config.toml
activation = "bilinear"
normalize_top_k = false
routed_scale = 1.0
balance_loss = 0.00025
n_kv_head = 14
head_dim = 32
tie_embeddings = false
parallel_block = false
init_std_qkv = 0.0272
beta2 = 0.99
warmup_steps = 345
schedule = "wsd"
decay_fraction = 0.734
decay_shape = "linear"
dataset = "wikipedia_en"
Below are experts of layer 4 (counted from 0) of a mixture-of-experts language model. Rows are named router (the router's row for the expert), gate (a neuron's input weights, with its number), up (a neuron's input weights, with its number), down (a neuron's output weights, with its number) and show model dimensions 0-63. Each number is 128 + 32 x the weight over its row's rms, rounded and kept within 0 to 255. Numbers have three digits each.
After each expert's rows: "comes before" lists some tokens at least twice as common just after its tokens as in all text; "gets" lists some tokens that make up at least twice as much of what it gets as of all text. This comes from a sample of Wikipedia text that the model never trained on. Tokens count by the router's weight.

# expert 20
router:097192113159125212093123051063171138116182155148122137136137136094137143131106106105036110079091138168112096116126055132065133131098101116151197135111137121103117160132175107170135118226110156
gate3:098137162136151113170143142163085086103113127132150086111128141175126109126093109085112097101042171114147134098115160075126144129163112075144092117152107161119067117127147114159149153091182149
up3:127114090141128168159153102073120139117133154103144105206097162145121139125166185078109130143108104105108218143172165123113138124154108128092119141194134084153092147116100089162157124102141087
down3:135158116164180143119100140176140119109126153132127149164178177090172113133155126126124119143162084111113227138115144130143140084169140132165140098141099124181081145116106131123109171080159044
gate4:144166142161084121118122162093146156174139137124078142123065123179088086144152118106122072166116072199139196208215132114093118109139126121091109126143123120134130114117091155126129096174140173
up4:113131128096101063116099135149040121167142138117150091121101166146099135178124133138184105088108119134149198112101139119086104128131065139100140158117123107095126128101130113096174139173124151
down4:113123080157146117163165143115157180127128143075201114104106108162186148088148093158076196102052137124144107169158137140184134105130168123136154134096121184131168144122117167143080055093129169
gate5:131125133069112093108157170140130110106112193109179130153141130138179161088132128167167126147109116097149134144160162125127163136136159103152148158111107193162135162117126123074082074131098165
up5:101165116111089162180218142110177083196093168163128130130157137114075143162101151146124142095145165139121114157108145149117149129143118178105121095165118201133049161132134112132118142120132134
down5:131148146099080083136163135131041191139149133067117137123107100147126155132097135135148055075119114109149097095115194139105110127071117116109114177127102089166137083137116181177186138123091146
gate6:181097130139138097127100145139131137119128133124101087146161157117143137113130208122141140125117154119076134140111152139136100093152131103087146089117100181155147144095090199120155129130112100
up6:156130118124137147133068093085118127128130108107076159114111121191084044159157101131161146163140095130111100130038127125201096034094178160111145090093129107124166109140123137102119174096131097
down6:194127098109068152216158162108090098100126122082106116106104093093157093117125125129157102095176118122129085155123101112085102085121139071192109138149093147114125124202139096160144125105124147
gate7:147163146119141100151129138132104109106036072157152136065127086081132134163149114097141134105184143156118077150168113065163111152110153156148154135096102165136156160120045106120150086175131184
up7:106093064185058042095153188157074122097122139130154137159155129150130169130179102099143128147155120132146133200170209055123080185062104179056131149067113092155088131119155062100134162149104130
down7:161122111151209157146072100124169150118139131113096154138092093104137110126146118136069138136196094153153128118166090116083133071095083104110148139112144098159155196081039153210130132170115130
gate8:144132148040177064143101162100142140074195104092122097100160091182112150106150125126127165135174075138137150128191123119132116193161144130128143149148147096143162089133159122142160164129136092
up8:099113119132119160146142147134136054107131171197167128096083118194149069165113149172177079087121163099078140161133137109092165198108171110136178142145133146153127135123161144128144126210170163
down8:134124090111134158166154091196146112125110186134102126150133161123163129123116078144190143144089124145215121175101098122149132076170146166095167148152132100186189107127124150116117149168118169
gate9:112138146145173156097112102080206189158156094158156153134144106090130112128060100095169124148120165159163085138153124166179134092172135144111155118099149138171081150151116120108099059113143149
up9:140108136066111184183132090116137147135153120092128151098104121127086150072117179199132177130124122107122120125182142163115146182103145214170093085116101116097099082143104158160143142124163108
down9:117110071175140164166070086045160106158144170142109109120109137100106156148183127068120113107105080119128124151074083091131107130127106120123177130106151080196092159118116158153145166187164097
gate10:154138102165182149113048178090132129087119120130183099132081128182174131139160178111086079083095137120090086087085159146148188085133098169155130084131131123156125227167138158157142159095112139
up10:116164082091144089125110164201115103164107093137095112152125113097105144075131142164128179150114168150113157127166086117157127167170145147174120132114082207167130104146117119115126118073136097
down10:135159095112115119104108080109144136080145152147155129143126145138127106128128162127141111150095113097126192198081160132173131151145120107088137125107118085190104122138122106119098184055161090
gate11:070136145129129172221134145170081170170114103119125140109134153114159144116122182122147168138147190124120139221119124102137104147104128096120137161140224065135133068121151143171162145094098139
up11:094092163075145174137130092086125188069121122129121080122104167090105086136177154149152157120148128105165159210144168137081150173069139068172192171123130089118113095153140112137109135102094149
down11:159079099131101053066061178094158124153114128114165154121145170076102078110100161110077204155110165133104090106122117171117146160144191155163120059163162107158145167066117115112075147127133136
comes before: " the", " a", " to", " in", " that", "ed"
gets: "ed", ",", " on", " for", "h", " and"

# expert 19
router:122142122092149166122168134161126128114124062139150166124151155129149046148122136175127134092169129171123072139114117129186105139088177134148146102143155082155129047126124118169162157117158167
gate3:073123137145137175131143129170109091139117137121118113149127139142139156126108157079102097064099152153155146116167102094141105110110087002124089140151149160079100145105133103091116100107109131
up3:070129087128100142175149119106086096125092141088134095151109157111101147077112168111115089150125089168075153114197138119125105080129097073093117147184141148140127153114101085179157101088103137
down3:147149137190177079135134115115121153170146134129114135121189125094122070139177063120099111169166107072108188090076138116114087121127146134128147111135129077189115133155141144100135205052151135
gate4:144138128156137148094112160141108130084119082189123136158131146139103118092087156094156080160199102136141159152171157081133109144135157165043130122145112140118125142100072100104138111111116162
up4:119147134099113138127123139115085079126171135109179123047096139094126169133110136185152081119146121150146141153124119158066181118170071171073119171129151135114159158163159101124108111135122095
down4:048118114158179144119136137098169090140095184084139152206084111107161114084160070118084103145114176128150125124113103082149151112145207077129112151154115119071129150124135084126135169117174158
gate5:069147086144149141173120152138098078136153209087130147129143073163141111104158136092150110059132146085121125166168107109091154149186139142101097129103066112144151154166066143128114121126090126
up5:112147101144106170100221122123102112162109068140139179120194156152111204188090152164097179115104152120112133163125117172103135121188186191169158121166137200199078122121110119067128127095113091
down5:073117107044093128110136126179106165135147204117193170111103095130088155088162121111170126084143099164141086144184157142148089127112182139100095164121078107133130138124118179153110185135095102
gate6:088134099156115078095146107162192162132169094127134147121153167099110152114160159159110163155081150078130175167111193136137123083078097121063126117084098144136102115140096140122119151089125192
up6:239134169159136107119117076145110157190070102124093090120101057123163096135149142074150142119125112149134130134119120091145151085126143110122156091136077103089119114152061122143127181137097103
down6:154104133100105132126127171119091089058117066152139138167162091146153130136051126192168098127190125131138119194154085149135081218107104165204088104158121103166094074147166157090140099137082128
gate7:114118129175192124140112122143126071109100148138115072073126109082155156183148142163156157103125147141152138092105119081095130081128092144118177123121111187148087142146062132121157119131157112
up7:086069088136066066158166186156086123029194118139175094158202150163088091138153085085153125161109137152166158203145179037089112156141129159031154105106091098131156088139128100101127180157166152
down7:152172135166158165114087085030131148186129135121089097115130110106130126119107146133171078122157067135146164119139096132121082075117153061136145090145154106124137156100091101214122140091173116
gate8:117102128096155108121080107148126140140161091100083125095152108180100125152146119076077142192175122135106127138194116081079148170114099107150144139120152111108167143114073150143163137156165114
up8:104124124201114137122151128141137061137124091172157135071132083089134138151110168126146077125135148145080062117123114162106165125212141138165173140109109117178158180108089146111134126204077131
down8:084100119103143096161148119167107125131124128134203109146141112117117152182075143169112112114145146128200161157192119192130119119150122101123083121129141109159137126138173128073150066198127183
gate9:109118167138136149141097080126163159149113138164090153118108108132106140147070104101137094180176191163132040141137062137150125171168118097161099110068165183138091118157092113120156091073144136
up9:074110119131130146176136130121093148109161120131070140109098107104125120061160145165146084130155143115101153158137129133107187119137119156201100106210118092099152075181158139183150211150161099
down9:148111144132180163104115129092107106110133202120120100143083143109128123108154148139185102070156110145076166130123135096171103071085098137145200100154155149086138105115121142161088135210145088
gate10:115149078168177162098055153146095143068099134094099140167123103188140138143151163124113122100065109109108105110146168113108143078100135133098127100181161128082049191189190147207149127096136140
up10:130082088121185150143133148135125095098098129136157123163087131096145106118109159151116127123190165180100119138147104113169101134174099116198157074158195161184136088111111130131101134051118133
down10:131110141105189170141129108129134121090095101087140143112101128135114128106169137189152138102120124077113143159139106073125153147131188135111144081124133187143090091112101133146128155111098087
gate11:151120177135160189186112125187113124121138075107144158105138183137177129115096166163199102139112173142140147139114076120184116135145152091142138150135135070149163141088173159135152098080104112
up11:130093119145126112131131078094117182124164140135107154061062120134136102135146147107148169152150115084131174150095129136107119141076121091166179151177088106156134110153203087131145185115075110
down11:097146134074157136088115124114203122119150094141097202126173174185123084113182142127093123145131137123138090083114107132162105126128172144123145109142109145154153077126078119119146130128169091
comes before: " the", " a", " to", " his", " an", " well"
gets: " of", " as", " in", " and", " to", ":"

# expert 5
router:103145157077092154118152175154155103130103123143060105141122153079099117146156089101115091220128086110136119064083149095111131211113130163138138158170075163102080131110114184107159154119100142
gate3:081108091129146137078117107095116093161136135160141155108120157144145171134105192057087137131049112138139138124117165100188134077153044072141066109103167122086138089152101074122156109108139134
up3:129085059116142147130107069050147151145154164098124155143099106117136157121131196081137110102105147170099156159179159120126126066201095110103122119152179147158152145140092080165126066145108101
down3:114125119157127113123141173190107102135098082122133119119144134054143135107159126172099137101133105115116107060155141166140179139140164112121103123124114120205085142163177114126096151072108114
gate4:126242129146112102085068135124154134105152135133106096154147131164097051132130164098127105156130120142140201172214109098170163139131155159110105151092125144139141153136052109102138094123103131
up4:107135165088118127175095132115108095137131102124163113128097116092108145171142110131181087138098091137130115087114137178106097146123082100115131144100094136140123105127129079148123148161192161
down4:115146109152177141117095149120102134138111053110091155131129118135144127096144121141131121115166129144149140157122109125118149100146097127171156148163141178113182190063154137117104127117193213
gate5:090121103155122139105128192125094135119183196153150182166102120123111165112156120157156171114157131106129160167157143109103158141157103159064120163133136135117126159118128129112099094146106176
up5:101178082115154114194159118116100120182091083129155184124160148111095149175128195096105189132161202088128139139118157148111117145118213158128117050154086167145092135114154136060112180127152083
down5:096124094096099137072187201155133159120128157152126189070104072141132142135116090121155166095110148108202131074105152115066135126119176180150123134139123120122159116138129105163147152143077138
gate6:080134134170135080111148133160111175134222170121139119113145120088102166110146133115119200095065088059145179162117198102059142128114141106093169091122100149136141122076113179106165151098139174
up6:166123125142112082123127121115136134133086108114109119111130082173076122139177125102171183152140143125121143099109143124139159156121146118123149085070090092143114161101144094115072151101116122
down6:206147119145100128189135124106096123103100121096108105150171113160156093113072064184121124110180072136141130142106052149083134147162104132169112095120100124121103122084126152121135169164119132
gate7:140149163160143115131115151111127096122111121150165103099089168067136147116157112150105111144110215138133151111109149096092089129132143132137183154083108178170091164148114151103130152157097148
up7:115077113118057047143127160138110109100152120146159115131172132166114109132193135093140154144157127137152121147173165100141110137156137086070165168088127070130088140142117111092171204162187155
down7:093146111134119105094114149097130180160101117135130069123133071150121122115083135139102111122184142114090175083102151124081082061139128117135130112157147127075149154130104107206171091039098116
gate8:145093089131124074099136165162122198110213074117072125105137096135149175183167117124059139152166133147135145095101104083112140163150154079125159114097118109158168117139155126145132131139153128
up8:152123068100106151158119178106107105142149122130132111134154158166129085199124157135173049090112156106100128138142093149084145132146102126153132166109163128149153172170116155153154135223176164
down8:095134112153141128132127059169115072102103107116101110095149133116153139101110088119112132119108132076108145147153072117107144104083096105123148147161128086207178181121118149090109091201154198
gate9:106126108168152086144054083122132151186146115143106156157141111058132054101097066112125141127118173171081089120109090134177119142149108163140123131110178158134080105179104107144142126115201146
up9:028102121140137136104110139122164127105115126124078158108086162138132171072126168116112145119115119108096124164157127153166181116206112171162168085161102111075173091117164139131099208169110151
down9:138114142181132140165149030100156114111116173094146174109094134144170063131155108150174114109169102045170138173125147086106108101111132156097145112129127038142120103162093119168190136135168109
gate10:147166090114166184147094064112099104104072117129134120152116085101136126170153177162104107136132135133106125082107139167160123084089177089100146091172194071051061190148147143214133157097162101
up10:105141101100153134112146136188123097147104028143107191115045119124119138120144129172129146171102141108125141120125144125179130156178159124129154096165199152159163090072152151113105155032141093
down10:128074106103113139122128135093068110059065102096208109113160125103181179093081115110176169157095133108153180167132100167115142155153093131060127077102141152112109097134162113118182164140104107
gate11:113163127122139165202077125149107139074136079142106162124131165131194144162144169115137158150177158147102129155132061082147132172140180061134142162154141088160124112112172132158159139129095141
up11:095104102039179099132068079117122168111202103132111142096110126097105119107151147078098147163091138146166144145095115078100147156098099139172157175154113121127087114141099155123088121078128139
down11:161063080100186139098110166157164142114134145040115158185153153111141148131157133096146163185067094146143169164131154113158113104153122130151098092163111109153051067095169112145100136106114104
comes before: "\n", " The", " In", " It", " He", " This"
gets: ".", "s.", " was", " is", "es.", "-"

# expert 21
router:113153121178130172112190161124147059130104160157056082133129121137122080204150156154123085109145140033148177139145150134118091140113166135116118125106171149084103121165098145096099114160113154
gate1:139158146130090132117126130080085123149138124105128165086132148124138161129129121125170125229190108149144099124138107125196135136084138145174106090131170110096121117099122195165137110152104052
up1:124123147095140148147140097129131082098146175154081081135123115158096112163103125114120115123123171122132077127111129135128167174138121135147136117137099121146096127141127189122162107093127142
down1:121080110169150140070117105122121124126189124182111131078091119095140087154130099149124157149120114040154102132112094125161138126154090160138164090141058154158114091138086136178106104132149100
gate2:091089118060109149111120107130118113152165075105130153091144111127080106111179099168144108061153111114144140117130130178128120164177123211109149137133124144102096104131081184137111177111133166
up2:109152144109086096139121131183141174147173121147076123195129070197138156054118101138183092137116111132137070133101097123124143097064096129151158156112103175111151149103120108095114210096157165
down2:133115164160153139217094150125200112182164110090115045123125186140116137136100205105132133152137101147129122111106058132117145076061136102137057100124119144196107125137154113162087116104116165
gate3:053156139172072187165092150132085092080166121123118125102099130127195175154086163052116089119122148149172137112120136070111119098175075091187098140157115158085123116127133095155115099123145186
up3:096148122111154127175131104064113098111104152061144134184096118163134210121121185070062106126107117133113184139195154154148118103170103111082074149171145164155136138153100128183108140119179143
down3:069127162166174119134140097132158161128110160139084132104157139111097108153161102159077146149171090092088214109123191149164096101132120072172173125175128130152085145161116141130103123116130145
gate4:149139122174117147070122165103156173126137138199119158159096140134119188115155120095132121170071074139163158190192175081174164131117187153039115141106136100136144126126115078113144082188145130
up4:153163147083111097109094128158098079142157139104164070096121159085098135165140119119159077086109094156112169083124132172104145108138082173059137184109137183124091111108134140102108087114120099
down4:094092120135125139140105136117113120174121093161155127090139160136162101073148108160107237137107225081073110140158110145118163110103141121131158147145134125125145078154142103131124153151144178
gate5:088101107110153114106138153149080115136140201143160141164094089147174150118124109165126162067123133075066139178140124132072127110169157137149095135130097092089137149143131134154115123105096175
up5:117151101176145143192192158100126098116067106169151159128134206097085144141108170180103178089161140133103154152142076164101172145136183150145120128175082178125048147167157117061162136097126172
down5:071152196097104144085179185154066178148143146081127150142167076120125163117156122135111135082136104125163094120172150143093033111104128138109136142128083109135097158127107198133138163132151108
gate6:113103114128196034129163157154135158120147085081152149137123142147135141120155186174105156095111155102130174179190152144069091136136130158081136075090068176107158086124106195157123149141139130
up6:165133127186051125162128101105093175193136138108090097108139096144127073134142155115154141178126116105135135109131126107122110150097179133117126112094138100122158139155132124100145133135074146
down6:204146098178110147153122110096101111145153105169075116133087164113147119133121059150109130096140079132166088134097009138136148109128125154138083089151141138205125074121120191154172182150099129
gate7:187160143118124070185144158122141095105117113170172137075109154092136138113200128211130145144096162147178098103139154103089090140102163153136220185129130181179101165125084128099137111181127152
up7:133110076140132045112146202154146162078191116127157111121156121119094098088141121102142130109106085171141177182133174095140116147098147128037159170078140100159135145168130089077157120122145169
down7:185117169122133137156133095111098110132090098081111143129102104087138178120128139075155145115172144143148131064133074121131155105157112156122103162167091055115154136148075143194151130107131106
gate8:178108113058151134111155148125157131173174086085079117094119079151106125116135151118091123163198084131153134156166107134130150129130105112164117081097129097089121162112095149153126145143137126
up8:102140134124092162143126143089143051118114060138130122100133179157156104147106158147137077105085135119112122115123098106134107139150131119134189114131126108144113201128079126091130115203166148
down8:168079138091119121114117081143120128135146121138125163149124148096120106128143172163124126128127102161141150144122152111124167097099120164085133092134113134135102140119142158174139128177074212
gate9:057089168162193111160122069109147161197141098145108144088180138069149086128064167112102128163129200124141090150125108111152171184151123152115092098125156160136046106162099128114196114101154160
up9:035141137116168126133098075087141130117160115116104195145120119126110149085153136173125185083169134146123157142135099138164164124160124192129131100090090096072123093115157119133141169148102108
down9:116089098155115157147124089061096186149157105171122110142098145044123140069110169101173110124128131115135072181095094103130156093137093114154145141126142079112122103129124153158176182102171141
comes before: "-", "\n", "|", " 0", "The", "°N"
gets: "\n", " |", "i", "r", " 0", "\""

# expert 26
router:140177127123172072122091107178164163125155141121071146165063142129191104052108137133156151118070128143147118151137165113143122074200156123086164139113152112177128182128084108066116075137098141
gate1:168155168118092134133198153129111133105059117129142130104150122123111147142146136147146143216154090097148090126090047150171101110127118130192131042089125164102127046097122207163093114098125125
up1:146050147106138137111139100179175062101178157194084112150110157127085094157109151078093064090118142110137085154125155145161146119130132082108147110125145146114039142136106140075127136087144095
down1:161096113118120107112124120086097097138172119141173106119096163123123112135124089070144177105125099087142126117111121128177093140113049156142099164151134125139126161165123232173128090111089111
gate2:063121162085068091103135118136123102121213146106144134092111140152116132096138078161174142095144103152183128153135120229156150178138118176098098140110130107172097087154096186113134189142153182
up2:086186140078043113123123166175137141172121111121103106198118132132160168160135073200170117114100124125137118106128124094147116070094115183143149136140085186161143117112145107107093151123118184
down2:108170157112108068214127142071100146097177107162134092161126139060134119175113103075094105116146163130108122050116104140114088160095152153110083125108093115185089163152167130138121064085090128
gate3:118153109169171161151089137113123115159123140131160144114071129152150155122047159046145098124073152131161135116132186114145154093143037122127053167175124140113094119122099146149155114123137185
up3:097099083116135140149090138098118149088133090076148086188079154123135187182090185110138115110120125118124118148166161146140149096158128140115070174200128107199125148103099055123133099113119145
down3:134148098144143142159132104154158143103147163182103057150169159073142075103142126107146182188145112137121171142109121139078105148121133122117094095197174110192125158108099177121123129064125107
gate4:153133151122109133071102152138153151117172113167105148162138173171066081170133149069148108170088137145080167169149150054085056134155190139078167170163123140120098112155094113135122094177109158
up4:099130153131118088105078185132119070139087117163133076085087103097118119132129142143189097129090071129118204122125138149155147158134078129065110128127093109088069117132091120099147149145156119
down4:100148090124096155139128130139153079129074101037105153124137112111120166057107150132074199146058157121121114126143095155153148157138129080084111177166135160101165187089127136170126122139117112
gate5:092139186097089142140145193134095079148104162134164166139171091131155127139132144176141171066136110121128136187139111139097138103170147108131130155137113123158123104155130096142079170166125108
up5:074148084123151141140177101086111090137104123151128145141151193112130161134116151153148162119095203125105186128095147122103124142172170198132117118201099201205105123120161102123078212125116121
down5:069135098074108125118146181167065201113170144144186136117115095081135129136146124128066150091091135137147138134169125148135067096103164108132156160112071139150133105144136138117138152165122144
gate6:093101114136141048135121132179136126111148128129124118107121182118099154112140145146085143155128121071115201189118190071123144121148058143058132100087146116117101101133140236114126117113132199
up6:228125126170068102158135109106132163113072093111111089127149073199058083141151111109161145159142112123102137152088126121179130130093139140085143119079106075097123120171134146147089157121089100
down6:178137080183081133175123170111084113109053084139131109174145061132168081192142070133115090124166114087096121123093094118071081178133142083119083085173138130115130098143115119062180151138106111
gate7:142151136095155103134132132158120170121124119110150135091150130093104131125131184111133147120073136181139110126118152085148087151129110160123159154106119177158112162161124099107093094157091131
up7:131085082136088024159171192178122153131212132131131084128169154145114151078177154128175111165142121148137148141178096079125145145158119129075106171097138148133052094128093107102122165167178141
down7:164163144103120150166090108063119124090115134138123132153148108147149108124161206083066128100131144101158146089133048078130070108094105193123141146076075106059134137109080124198097110141108111
gate8:128106085144133107091098140112127126139207067155085100113138107172153138146175120152110160214197098134144141130122124126103111136109147140187153088119173085118115105123141133162177175137148165
up8:127127079124098152134104123130103089082159127175140100086134105210143100175159166113145126073086171127134130155124103157055175128151128094120134160129139086144128105132137194105170091230143165
down8:069088097153119154161139040178113126124146101102159167103114156135175170189130119112099103088061120077132186179096076107145150143115139116126167142164125130128123088130184165121187130172121170
gate9:124143156155157134103127134104143130180132124163139225162121126092179160117102130100118152189189170143112098119102075116187095116143129149164081086120169125147107104152083130145153115066143104
up9:054090114108151129105069117095190136142193117145123128125131103201064157146212108155122150088138117137088119166134092144112119098137131229136135087149102119077082111118113171153109139162163109
down9:128113119202132176113098067052105122126135070109094136114138085088158130135128124132194158075150161129164141170153121087090171130158135104169201136126148098168072056101113097139178166141138084
comes before: "-", "|", "The", "==", "===", "In"
gets: "\n", " the", " his", " it", " R", " this"

# expert 7
router:086158141162121244130121046073145177158113108132116158135088148163128098147162114083157132116092166123094146177146090095121124152148109071089175104166127087111135145132174160204163124151139102
gate3:143171131162134183103123139154080082098101142127156122113125173159099178116107175089158114123080134175184081087146182110138130127130099102142093148134126093099147079143137140132171128112131156
up3:113113087114136168135119123097090112120103133057103103175111148114136169118182168077113070172085115125134150095169148109152165111142070088098169140202152095168116181112087103174152133121137147
down3:125096167153169115179119130172138109123140127159114106144111122113171072126149101146118112191192133098063180116076148114084138054115106105155190130169106132149114179112106104113123151069160085
gate4:167120194160093116098125160092104219133127111163087156125168146154060096130161144101126150174135089146088173207190154109108092111123150148116158125136117137120104096128060082123153066155149141
up4:134088119125093059107137156130103075133107132127137106078066125087119102176165111089160137067152127204114155135116138144096102145191082166139150144142112125078099125108169153151091129136125108
down4:105116163147193181181106165102113073132116146162123107120107082157102162073163094121122159088110146140071185125115119133144072096161094102097135117127191146096132139128157154122124094103157176
gate5:092096122072147112129108155103148079124174196127112124124138082152148168130144108150148177114157162065154130184142125129120220162141163135109128144162170132080148107102154154101118086138039149
up5:083172111094130107152187126083071094124115101145178151158115158130097144203083181149073140138117156119116163126084144171105158141136125186144119099187114232157084183142138100090105136131104120
down5:109133144121162142081160152182059129113186143120133188088142092101119143145103134149124133078152130093181132064178168173142138096099132203107164135119132135140103088168123194098141154128106151
gate6:121104152135176064124111137136168154167240170099074174170141177075139128100190162104124102129132145082145178167138181096129156116127150154060116093116127118119044111141133177115120136125128124
up6:152127089123070112136108115075173141143099140134075166164136109203094114147169108066135118140164105106119131164093112103133126115113164104162165114080096084133088170121091119142115144113099114
down6:159111106147065108157212164126109149085075127130078101098170075143144170122089086094102101128197104115117161151096118151115086129139048131190097083178112099121127056136142141121146114139130170
gate7:136152154145139098156138154170078133111073144143100116099096135081094130131155125170170144146105129135158106134128117106116127144111159153103195158063132188177100112169092109128126141149122163
up7:150063108150002029149122157128078145127123151150178178105131125151169108144162121072156125147097119138108145142175185087054083149107135150082174144077081125155080101202128083113086163167122139
down7:126100116135118100151145078065144143129075117101092167136134135128104134105096128109075087077174096127145088060161110101103112109093169101104106139172133120138136173071118167189059186165101178
gate8:146110129120115142136132130196133166101217058089110094116158119164102115132133108134103148199142132148131104115120130120114139154122171129184071123105111094118137115157122113142119171115165142
up8:099111076102087155134168127109124118114120143122198099140139120179107071203126142143179069095122142129069084103121148098114149095169094125114143119127069150146123188132099119127125151163133150
down8:077070198111146154174126147168125173104160145155141114105146086135159128144091200134054087125148169102171157131093111140130108113094112073080164122138141082158113107171143140152117120137174190
gate9:134151148144138149140144128131171221169177114134113128079103131121137080105098104136182187145182147124129111130142120118163130140170157114167134119109154125153105080156086130135174081090123097
up9:084173113130142167152115104117147124080184105104075180130066150119100186113164144122131164109117139126096148099172075140041165109106071190150134134154164156067111098106167171160171172134135111
down9:126133084144141197104094123130120118137110067164074108108075064109147128132113113125148123095060116120065150147120110108145093102131108095110151123093126074112112093120076133160189117225137091
gate10:166103070190154126121065146119116135089045079086135117120116105153141148130101115108071097110062095124067126120124156131155132040119164138143173073140162128110111185182173122170143128106179126
up10:142186108097140150151165127181095109177126075182103133155124122064082160081146175139123144199102201166147127123153112126149164153146075123160114110138125163147138101145099168124158107069077079
down10:142093095096127110138085124142113140087129105122146104131159108134104121110142157130157116116126160084096160165095130126133154150133146105132117119145116111165111101157100079181109118085132057
gate11:080182142088125153208139156160121115147128094102140166119145146116163121127106161102156121130208157121121123188133064064141146151146111124130171154096126090111144082097144144156156179101079154
up11:106070148047117124122148102067080150102153159148166137089088145074113090169148164107099145111135142144064170155111153110128168142113093076166200154119114120113169148145154127149112167099100133
down11:142101095105159110106101133136163130116108118028100170115110173091112111120133114086152139199123149125151078112140094113112128186103127116132153076148112125153166111095121156127132144072137135
comes before: " the", " a", " his", " to", " that", " an"
gets: " of", " by", "ing", " in", " to", " with"

# expert 23
router:088167129126126184134122177104145136115157050113036125139148152108117102118160114132120108191146140096149090108145132130159110150088140139127126140152172094160099122117090126140130174132123148
gate3:085166100178119131087102135118117054088075157154144115119120141171113143159052131078114103118054148146158096143149158071125157166180079091125081143167113123083126130130106129141138126152121159
up3:105088088125105135157108148105181118115143152102121149167126120148127202134154156058126113127134127128148121145204104162130135084154062099079072148150136133112142181125116104171105096127169108
down3:150100100218102118150134148153204114068107181132148138117172106117158035132152136099146164177154097085157197155104148143108113119124113155166180080148099084205110143126092156172142138094120122
gate4:171117160168108139107097132083105173087112160134156090149094173184079094156169161085109109170102102150133160191146195086100124135115139171073154157112133125123178127170081146104165122163138134
up4:103131146096117078164100151142104082113099099156149085099112125130102160089143120147226147127155064140131168111111163185120154111116056149082122147137092105105078115135129124107146117130134139
down4:049113170149153140143091121145106125113150097097128107151090162140149142065106130100069162139097144120143160139097126145154140149110155122125142152155147095147091108086179123163145141096113160
gate5:097098103131145081102123191178112141134162186151156136140151124134120141080167150167167175095078113122110124162203127061107117110118112116057124186092102149143121133152081137096134096098131131
up5:069116107137114163198217101093135102156084117127188155104168169134143184178109190158170174129146187159119152167116109145150150105153140201143143061172055170140062118128145120081091130113144113
down5:119124102065137116192208160164106165095167129112148122132162061216163160142097160155141115047135112138157150127165130146095109139107120156130172156092069178134140068164150133171142156147081099
gate6:125122136130148089111144141120174173122160134105115158144085173114097151103184144126109142097050146097160185115108148137094132151134125160073110106141072147146109131122087162130149145111149219
up6:179129143117091024157106114069144179154125117114115112159126139167096055120174094109178144188154130125108127131110062105123144122100143100124160164048120054119148143099143142120094123110134136
down6:153120128080108164197134138105080099130161076110100103171146128142186118111089105137170132116129125160076138153118040129102129121174147118195088130141116128134111084110143125067132117176061154
gate7:111145119133131163118149116120156096097078136133101105131063095129125133187174133145164147119144163168161135136125100108135100131124137152135154132120130143144091140107105122111130098155161136
up7:122073097116105087177142187113131167110177139100153178109172180158117126124183144125161094088140178135100132180128189101152138102076127126047117153086121099157142131142137072084130198145147103
down7:200036148148083088126066123089151103081133197132142103134173119127155138130116142102072087111146123166129119110107068099147144114140161108159112147087155104128095131069066122140053073141098170
gate8:172084086121120116117125125136136142104187131096100119121146084122146141104150142131070161173162112147124107186182143044121114105095152151163109107126111091122154123161123118093165198144195143
up8:112133096096146242101105125110098075103132146148151086133140127158121089163110164119158113104104129126071132125138054180059164130117161156149174122136158092167139157163093169084163109199148167
down8:088107096098114114131160103146109122099114132130129106141126132175108072184145136103139066089136076115127190152099100123114168095152111159084137161141090135171116122124132151091150155195103228
gate9:106110109155173148166100100092190109118150125145170140114094160081160103162070117052126146155145139130113098128133071154158122164152118155134121145159132152161096156162162100132125119081159142
up9:079098110125109125154107096093161142077150132095097149133121160144145161058152132154161150081139132068139122167152119153134164099148136181194130074166097139082179127149127127152136168169108084
down9:112156072188119113123135095080094129132137116161111146109170078113106079123161114106133084130176138109090140097093115105130115102082083131184200074149140132136140135160110120163116158155093077
gate10:108123113112179125154127108108132130071108132099129099187057119136131148136138147107080093076128144079107068081102085096166125069095137110133118104164188110051069146176183154170133132135157138
up10:084133070125188084143119157201085070177126042164103154114149148114084178098129135172078159163116159148082190120110150166194115169160109124171155088129119154156173108135145144133120124049114105
down10:144136104088085120102120152135110106069139133113168141135147122123102129116100134165136125171106115081148125132099186182162169155159137133099144145159126132162113115131144143167122159092085091
gate11:087126139136194181182119128177111128142121148148110119099109125125185122160102173106182117102139151164112160167150047076169133124144134105089101119138139121149137116105111177138161110147079129
up11:121108132102112133145107122103117128097178097113158159125126139150125130174180151067117137129122121114172131161073099101065097158100096107145143159179147106120073081180135128109121101076132137
down11:179103150076174154099088125170213138135120116083115168213123103121154091110123174125132163129127073165189116115038118111147107208205156160153110129161148133129118055076112101083114166111138166
comes before: "\n", " The", " He", " In", " It", " and"
gets: ".", "s.", "es.", "l", "a.", "y."